config = dict(
    n_layer=8,
    experts_per_token=4,
    activation='clamped_swiglu',
    normalize_top_k=False,
    init_std_router=0.00981,
    lr_router=0.00168,
    n_head=4,
    norm_eps=1e-05,
    init_std_o=0.0104,
    init_std_down=0.00658,
    schedule='wsd',
    steps=10395,
)
Below are experts of layer 4 (counted from 0) of a mixture-of-experts language model. Rows are named down (a neuron's output weights, with its number) and show model dimensions 0-127. Each number is 128 + 32 x the weight over its row's rms, rounded and kept within 0 to 255. Numbers have three digits each.
Before each expert's rows: a language model's description of what the expert responds to. This comes from a sample of Wikipedia text that the model never trained on.

# expert 39
Description: Dates and months. Month names and year pieces in dates and life spans, especially 19 or 18 after an opening parenthesis, as in (1927–2007).
down0:165121151157115099121130112167165147227218061121065039103099093085132132111117077096112148090150117117094151114112168135132069098115129126133098085120140144163164112090113069138170124148148150132120127142131142102145114094144132104095178111097157084109099092156100148133180107121107146126108206189130125123140159121125178160119142143038144140143114132105141111149102170190127157075140
down1:077123068091161170076079162045151139125089104139219094095114103126092086133100156117148193150107110167148143112092067175081152121138166103091131121141149124077185125120089140075137136137094139173094105156180128187093120119150094129100088127147128098112175085131079104109117141136115105038121069160139135123091083133146119169098132131089135132123142108105137125143149101090126178105138

# expert 49
Description: Auxiliaries and -ly endings. Function words in running prose such as was, is, are, been, a, and the -ly ending of adverbs like brutally, warmly, easily.
down0:155099099167187135161200098158157098143124099125129136144148074127109112134099084106106144103115081107161115142115096063107170090154153113111177138122172087163133098060166152078112116066184155111169137140057124104082146166153144134177103131128057152096149112127202095125067107151163166097155127105156157182145142169156113135152136117089082134093149131161172116154137160100118067106141
down1:158178110091131169138099130157161110144144134112150145091104071130075137090150174147168110112123073162160176167151161169162174075177137066160138144096129131137157154148132126101072165134147091046056201122062139073121134109127179058154164143110120084096164082113146150128170162123164103126098160121095158092137116117102146133119155140185127180148114084118145120096138111133109178134114

# expert 23
Description: Media and arts vocabulary. Words in film, album, song and book descriptions such as film, album, singer, recorded, directed, played, published.
down0:140104180146113121135099148125104083146152201199175160164111158190130127151117154177093128133125146135074069126139108140129165123102183104076090158129125089121083223119100142105120156142060088114150120099131156115145133193147113166144108087099127101175149132113161132086124173200096182119160110147162073185137141108127125093139103161122103133098184147184103114157161098081138129152119
down1:093140141122102106120153079139090128115142125106147155156066110177125113158096167092099107138118141147049119163116069100107122094086087128084046092171131183155096099118106114087147102185103105140121125121126171137108116117116100145165115145121159106157148125180170087101086195164119074207137151089169135127171155054113116127179126136140136090210122139127128148063129111187104132137108

# expert 33
Description: Given names, 1700s–1800s years. Common Western first names and titles like John, William, Earl, King, and the century digits 16, 17, 18 in older dates.
down0:171198165109141109174133152157130125129119103110165098141153140122127128096138162132140151134063115091195137188179098081073118098096063078102143149152134090134116118123121103215076101123133103118103104114179112165173157156129151136123140111105104154127143117116140127083179107153088127027082146119128121084117056161155139096123052077116122139115122085130162107160152144160163089160087
down1:122095114110123179131085107114101164119155072122147131192115122113116093148194180150154168127124112146117195110128144115177095132100110092163116149078137184120087116099126169164086127156115112123117141139142172090147155135175110123170157103068195127162141181095109151111144110166078113076147100134137121131168139101095125167090189208096061074126106122137135146155145119188153055073135

# expert 25
Description: Symbols, capitals, non-Latin bytes. Single capital letters, percent signs, table dashes and number pieces in tables, and byte pieces of Cyrillic or Arabic script inside parenthesized native names.
down0:108145108120089121126117103082099127116134166140150110133142117124159118165163135133133136132088127112106165165194196132155083117152156156182123177155130095099135172111061106132128188138130122150140153059169120131186101133058081175136148149093201149121145143164187083192156090141143141127136080189140089136133100107102099076074135143091220104125130149089106077112170129147128163148141
down1:138075123165121126176158162102150182143129147120071116128066099113168158091123119167137074109138089172157036128126056171085091162161123113146142142145153069131167086160160109142097133113116125153130108113100142081109161102072075131155145140123109167173137170094168081156153138165119190085110112107127105180120150180147137132086150103108109084164196154166154156148172121153138078120161

# expert 11
Description: Closing parentheses and years. Closing parentheses after dates or codes, plus four-digit years in birth/death ranges and season tables, as in (born 1981), 2008–09.
down3:157149108182160104110108139141170142110122111144148108183094174136095131123089119160200168163131151141135113118159086176069161183169114160153128152118130153144175204141103089180170074177170115134122104093109106152089127103104122156143177140100175142116158123161130130124178079135141087094072166124094123146102116186137117212086175079058118101096112066140119111111160121127130134169114
down4:148196129088094137121165182149102104103141185124173117088099098074069124105130134100132109098111138196155135089169167109098119089128125188172103156183136142150153087082199184156148178118111143132100184140141113157136129178143153171121108129121086183103120155164166128145155094094127150133091171175140087093086191131134131144137128172105076128155129129143095111173170114161138067184120

# expert 17
Description: Infobox colons, function words. Colons after infobox field labels such as Profession:, Genre:, Website:, plus commas, dashes, the, and and in running prose.
down1:146153128136158110141145119149107175088107136155088116110158082163129119138149129075060159152068109080140130123131146154163152141130116089139098043108138106098180156113117189107110138095122131128112176079155134142199157185159171126133115147168184107123151095108088135130125071145105161166108091006178127098127201149128105097101078150085106108169107124164133161159118126128106170117131
down2:113153126134131035145177118116085112133140137067112084114136155174153178158135137175127142103143113133087081159082051130108135149156163138130170155084100110163104124120166106098120144108100155106130151138154154142141131111172114164053219191145139133136161103200104143109133097150119176129155091129138108084141147125127122189087133093167143137104146065132117101106171109126093095160224